Experts of a small language model.
Size: 9 layers, width 448, vocabulary 50257, 103M parameters.
Experts: 64 experts in each of 8 layers, 64 squared ReGLU neurons an expert, 6 picks a token, a shared expert of 384 neurons.
Training: a variant of SOAP for the experts, 394M tokens, 2464 steps.
Below are experts of layer 4 (counted from 0) of a mixture-of-experts language model. Rows are named router (the router's row for the expert) and show model dimensions 320-383. Each number is 50 + 12 x the weight over its row's rms, rounded and kept within 0 to 99.
Before each expert's rows: "comes after" lists some tokens at least twice as common just before its tokens as in all text. This comes from a sample of Wikipedia text that the model never trained on. Tokens count by the router's weight.

# expert 34
comes after: "\n", " =", "-", ")", ":", ";"
router:44 56 66 50 42 40 57 39 58 41 37 24 66 54 49 59 72 57 43 48 58 53 52 54 43 83 27 60 34 37 45 35 71 30 46 62 53 45 45 71 26 66 46 51 53 54 53 42 55 18 55 58 45 49 64 74 46 43 50 60 53 31 56 53

# expert 42
comes after: ".", "–", "-", "/", "5", "000"
router:45 61 50 57 38 55 42 50 54 37 47 50 36 33 33 32 59 57 63 64 35 53 58 59 51 40 48 60 40 73 65 64 30 42 60 73 52 65 60 52 20 44 51 64 24 57 55 39 55 55 41 61 68 50 46 59 59 42 57 75 77 60 52 49

# expert 21
comes after: " in", " of", " the", " on", " by", " to"
router:52 52 44 72 61 48 53 44 52 58 50 41 75 40 31 59 44 41 62 63 49 44 40 48 59 72 28 38 44 55 64 46 56 58 52 55 66 43 40 39 27 61 59 61 42 72 57 31 46 83 45 53 70 49 39 58 60 53 83 31 38 54 28 46

# expert 11
comes after: "\n", ".", " that", " which", " This", " It"
router:00 51 61 52 43 58 49 42 49 63 47 48 38 39 38 41 29 37 36 39 59 57 51 70 47 56 35 37 43 34 69 58 63 64 35 61 39 56 52 56 40 52 58 72 42 62 38 81 39 48 57 44 64 57 45 61 45 30 59 56 54 58 56 45

# expert 46
comes after: " the", ",", " in", " at", " on", " from"
router:69 64 54 50 53 74 68 43 61 48 25 60 45 46 41 44 46 63 36 60 55 50 48 30 53 42 45 49 50 37 39 31 53 59 44 35 55 38 50 32 48 65 42 58 49 42 64 52 52 63 43 63 55 60 36 55 65 38 62 31 47 18 38 65

# expert 2
comes after: " |", ";", "|", " (", " United", " –"
router:50 64 37 13 65 59 60 74 53 50 37 71 51 49 55 55 55 55 61 39 67 51 44 51 58 40 45 60 42 53 33 57 62 65 22 58 37 62 48 68 45 57 65 60 71 47 41 71 44 59 46 42 44 36 39 50 45 53 38 61 60 52 55 49

# expert 9
comes after: " the", " a", " first", " The", " in", "|"
router:46 63 56 54 66 57 49 41 42 37 56 31 52 60 57 69 55 52 33 48 21 37 62 36 59 26 43 55 70 45 35 64 41 62 56 46 60 61 47 42 42 58 51 65 47 38 53 58 41 49 37 37 62 41 65 44 41 61 55 34 59 54 59 53

# expert 61
comes after: "\n", "-", "°", ":", " Born", "″"
router:63 60 52 51 56 60 37 66 58 40 86 65 47 46 43 52 61 45 45 41 43 67 73 48 64 74 62 67 66 66 45 51 40 46 50 72 34 45 47 51 49 54 58 21 46 65 46 39 52 54 43 60 71 41 41 43 41 41 79 48 70 63 53 67

# expert 19
comes after: " the", "–", " (", " in", "|", "-"
router:61 30 34 51 59 74 37 52 54 41 36 47 43 43 55 35 51 40 50 35 61 36 72 54 63 41 59 44 53 37 50 22 50 49 25 39 53 58 78 33 37 41 59 83 54 47 32 48 83 56 52 40 52 42 38 58 55 52 51 35 71 50 59 49

# expert 28
comes after: " to", ".", " he", " was", " as", " He"
router:44 67 65 42 52 58 51 40 45 80 70 74 58 50 58 47 63 75 19 46 33 59 50 50 39 45 48 34 44 58 43 41 44 42 61 59 29 68 55 58 27 59 28 52 39 42 40 34 54 29 47 28 79 49 57 22 43 35 73 76 50 59 69 30

# expert 0
comes after: " |", " ", " 0", "%", ";", ")"
router:67 72 69 40 54 53 37 65 61 57 13 28 58 60 38 46 52 43 38 46 53 61 43 32 50 78 63 69 54 31 30 72 43 60 52 53 49 58 39 39 40 37 49 51 44 42 29 82 64 42 67 60 48 50 66 45 31 75 34 57 65 60 60 76

# expert 25
comes after: "\n", ")", " ", " 1", " 2", " 3"
router:34 60 62 62 38 44 40 44 38 51 46 34 37 55 36 54 67 48 59 32 59 52 51 63 61 73 65 64 46 30 47 48 58 59 46 48 53 64 57 45 60 44 63 38 35 42 41 56 32 64 36 56 31 38 64 41 60 56 62 63 64 51 60 65

# expert 56
comes after: "|", ",", "–", " in", " October", " July"
router:48 62 37 64 54 50 67 46 42 47 70 58 23 62 70 51 50 57 46 56 77 49 60 43 28 52 79 41 72 65 48 56 62 50 54 68 50 74 31 72 44 56 76 50 42 59 54 59 41 50 60 49 76 45 59 51 42 41 63 65 78 70 42 57

# expert 8
comes after: " ", ")", " 0", ".", "%", " —"
router:57 65 68 30 37 55 48 73 47 58 46 25 47 68 37 42 47 47 47 59 47 62 56 41 50 62 45 62 34 51 42 52 43 59 39 63 39 49 59 47 50 40 40 58 81 37 50 46 54 68 61 54 73 41 37 43 38 39 60 35 52 49 69 51

# expert 12
comes after: " the", " a", " and", " The", " of", "'s"
router:38 57 48 53 70 52 47 52 72 30 58 45 53 74 61 56 23 57 60 63 62 69 53 40 65 41 56 31 36 58 46 74 25 60 41 33 56 53 57 53 54 59 68 42 36 50 48 48 55 58 44 58 34 66 40 37 45 48 63 49 42 52 50 45

# expert 52
comes after: " |", ".", ")", ";", "|---|---|---|---|---|---|", "|---|---|---|---|"
router:52 71 77 51 36 41 49 67 41 63 39 65 25 42 42 36 45 41 55 35 43 36 34 45 56 61 37 63 69 50 37 31 49 59 54 77 09 60 61 21 60 48 53 49 33 63 45 42 34 49 61 45 49 66 71 38 52 45 64 51 54 49 69 53

# expert 7
comes after: " the", " of", " for", " that", " his", " in"
router:35 64 43 39 53 52 71 27 41 56 61 25 51 40 58 27 45 62 54 63 41 60 55 54 66 64 37 61 53 46 54 63 46 61 38 24 46 38 58 67 50 32 57 45 37 50 40 35 84 65 64 40 38 54 57 38 57 27 42 60 59 33 26 67

# expert 58
comes after: " |", ")", " ", " /", "°", "\""
router:54 80 52 44 46 44 57 57 51 45 35 38 40 74 55 63 59 51 40 41 77 78 48 56 60 64 52 77 57 46 48 65 43 45 42 53 49 38 47 37 66 43 36 50 53 49 46 62 60 48 48 23 42 67 48 68 46 62 64 52 46 45 48 50

# expert 18
comes after: " the", " by", " and", " of", " with", ":"
router:63 63 50 64 54 62 66 70 41 66 36 44 61 54 49 58 37 38 33 47 57 50 62 48 52 59 36 47 37 37 37 48 56 62 39 40 42 51 43 37 57 67 50 59 54 51 34 73 43 50 61 36 80 40 44 61 53 38 47 54 55 48 48 47

# expert 31
comes after: " |", ",", ":", ";", " (", " –"
router:68 48 45 37 39 69 81 70 43 66 57 55 71 44 66 53 35 23 41 46 65 38 47 59 71 64 69 61 69 58 65 58 43 44 32 59 52 41 42 61 48 47 41 35 58 59 60 46 30 50 75 36 27 60 59 51 44 14 50 53 23 38 15 50

# expert 36
comes after: " the", " (", " \"", " a", "===", " for"
router:34 42 29 35 64 69 42 32 58 52 59 38 99 53 69 51 49 59 42 58 35 63 46 52 62 34 55 46 56 32 74 51 59 56 74 61 36 52 36 47 56 54 58 58 67 78 47 61 57 40 56 62 26 58 34 75 44 41 51 60 33 42 32 56

# expert 55
comes after: "\n", ")", "\"", "\n ", " Released", " Award"
router:38 34 37 46 14 59 35 62 75 62 62 35 33 19 44 44 68 51 53 40 60 35 58 51 34 52 60 56 43 48 64 41 41 57 59 56 61 60 60 42 60 58 27 55 59 54 26 52 49 57 51 48 47 47 43 44 22 57 46 53 54 50 33 37

# expert 24
comes after: ",", " \"", " (", " and", "-", " The"
router:55 42 34 32 46 60 59 49 40 36 54 43 64 53 35 43 65 30 26 65 58 24 39 55 39 58 44 55 54 41 63 33 65 45 50 48 49 49 51 47 55 54 43 63 58 61 34 70 66 47 61 28 48 44 39 69 44 44 37 68 72 43 35 44

# expert 10
comes after: " of", " on", " in", " with", " to", " for"
router:47 48 63 48 40 72 52 51 36 35 56 41 59 22 47 65 37 36 55 37 48 64 50 62 50 34 40 52 64 30 46 39 44 49 50 38 67 48 46 49 45 40 62 46 37 46 29 40 37 57 46 64 69 48 31 65 41 41 40 52 66 40 42 43

# expert 23
comes after: " was", " is", "-", " He", " and", " he"
router:54 56 56 39 54 55 46 35 28 54 63 51 51 54 48 46 67 47 48 58 44 51 46 35 92 48 27 68 61 42 30 44 55 48 35 59 54 50 41 39 57 68 51 33 34 47 47 58 53 56 60 71 61 57 56 20 42 49 64 59 61 55 74 53

# expert 4
comes after: ".", " of", " and", " with", " for", " to"
router:54 50 68 45 57 54 55 23 45 43 52 50 49 32 43 36 26 73 75 62 56 58 55 46 58 44 34 61 27 27 74 63 45 67 39 44 49 52 45 63 38 59 33 36 52 50 68 43 63 47 42 64 44 44 48 45 52 37 38 39 65 40 66 64

# expert 41
comes after: "\n", "==", ".", "===", " ==", " ==="
router:34 60 30 46 59 60 52 41 65 66 54 57 56 38 37 66 49 66 59 79 31 59 56 41 48 39 46 30 69 41 34 46 44 41 51 28 56 46 59 49 34 40 60 51 55 50 29 50 78 48 58 47 58 52 49 73 59 52 36 58 31 56 46 49

# expert 35
comes after: "-", " |", "==", ":", "\n", "|"
router:44 57 46 55 49 54 52 42 54 54 46 72 47 39 51 56 52 34 72 55 36 52 57 55 61 54 65 51 48 55 49 72 57 50 45 43 65 55 52 45 45 18 58 48 47 55 66 46 58 27 59 72 65 43 56 57 66 48 30 37 37 54 71 78

# expert 16
comes after: " the", " a", "'s", " his", " their", " an"
router:43 67 55 65 73 51 68 24 44 56 31 56 48 55 39 49 44 56 59 41 48 41 74 40 59 35 49 35 45 44 67 64 56 46 64 45 32 37 53 42 37 51 51 58 59 43 68 71 39 35 26 53 50 44 73 45 56 52 40 42 45 37 53 31

# expert 15
comes after: " was", " is", " as", " were", " it", " are"
router:36 76 54 71 55 47 65 42 29 49 28 45 34 79 51 63 61 52 49 41 54 80 32 43 49 45 43 55 56 58 78 46 41 61 40 85 56 42 57 45 55 77 39 53 42 29 38 49 67 38 60 53 38 48 44 35 58 28 44 64 54 72 55 60

# expert 38
comes after: " |", "|", " on", " (", "–", "N"
router:59 73 68 32 33 51 54 42 59 61 84 52 45 55 59 65 62 69 58 52 62 43 46 56 63 34 66 57 42 61 54 33 60 60 49 46 42 47 47 52 48 49 53 42 40 47 54 49 60 53 51 41 56 55 54 34 54 37 55 72 72 54 46 55

# expert 53
comes after: " and", "-", " or", " more", " are", " this"
router:38 50 68 39 43 63 61 57 48 58 50 58 57 62 57 53 57 54 63 54 54 67 69 47 56 38 41 42 50 53 52 61 34 61 47 54 51 59 66 86 45 68 63 36 49 36 79 46 57 59 63 77 38 51 50 50 43 49 56 62 73 44 22 52

# expert 54
comes after: " The", " the", " of", " \"", "The", " A"
router:45 18 29 26 50 59 48 37 37 41 60 31 56 57 42 39 50 34 67 53 66 47 67 39 56 39 52 50 62 49 45 37 61 46 58 14 54 54 68 40 58 27 46 59 50 43 58 56 62 56 39 33 50 36 37 47 55 47 61 56 48 40 52 50

# expert 39
comes after: " ", " 0", "-", "==", "%", ")"
router:62 72 57 44 65 52 38 54 46 64 54 68 36 65 35 59 49 43 75 52 51 61 62 45 55 69 55 60 63 46 47 51 32 64 42 52 50 44 41 46 57 49 53 56 36 68 63 50 52 59 31 42 60 64 52 39 47 55 64 37 57 74 53 69

# expert 32
comes after: " a", " the", " an", "'s", " of", " first"
router:36 62 66 50 86 43 49 62 48 54 32 57 78 66 55 47 53 48 61 63 53 62 51 47 67 33 59 52 56 29 61 55 51 36 67 41 49 45 51 51 48 53 75 58 55 35 46 42 48 43 25 54 36 50 43 57 30 37 44 27 61 37 52 32

# expert 59
comes after: " and", ",", " In", "In", " that", " as"
router:77 56 61 48 53 58 41 54 47 47 62 31 36 22 44 45 43 53 52 42 50 29 42 63 44 35 52 63 59 20 43 41 17 56 58 44 50 46 42 52 38 53 40 33 47 62 53 44 46 70 56 46 57 62 37 53 43 52 36 46 29 46 61 64

# expert 14
comes after: ",", " (", "),", " is", ")", " 1"
router:43 54 38 68 58 56 71 53 33 46 44 48 52 57 39 58 51 42 43 73 60 54 44 63 56 57 46 52 53 48 38 62 69 60 31 70 68 72 50 55 33 62 64 72 63 68 45 40 47 24 49 41 48 26 46 56 48 51 44 53 67 77 28 36

# expert 1
comes after: " |", ":", " \"", " (", "-", "="
router:46 43 55 48 30 47 63 37 58 57 64 38 61 53 65 39 27 39 51 56 53 40 30 47 34 39 74 41 60 55 53 37 45 58 48 38 50 34 49 62 62 53 54 49 32 55 32 56 61 47 70 41 40 62 47 58 60 42 35 51 44 40 36 66

# expert 37
comes after: "\n", "|", "-", " of", " /", " at"
router:70 36 42 46 65 55 64 34 46 49 80 56 61 50 29 35 47 40 45 31 45 36 66 45 50 49 32 53 56 43 31 52 57 53 46 47 52 73 43 49 61 52 58 38 55 65 47 52 45 66 52 60 39 47 72 41 44 53 65 35 49 50 69 44

# expert 43
comes after: " |", ",", " (", ":", " a", "–"
router:64 63 49 54 48 59 49 59 61 34 46 47 63 33 49 47 42 42 51 40 50 66 46 44 53 37 66 63 73 57 36 43 34 66 49 51 54 69 61 56 45 44 74 43 42 59 53 58 83 59 55 64 45 41 57 58 39 55 64 67 48 46 47 56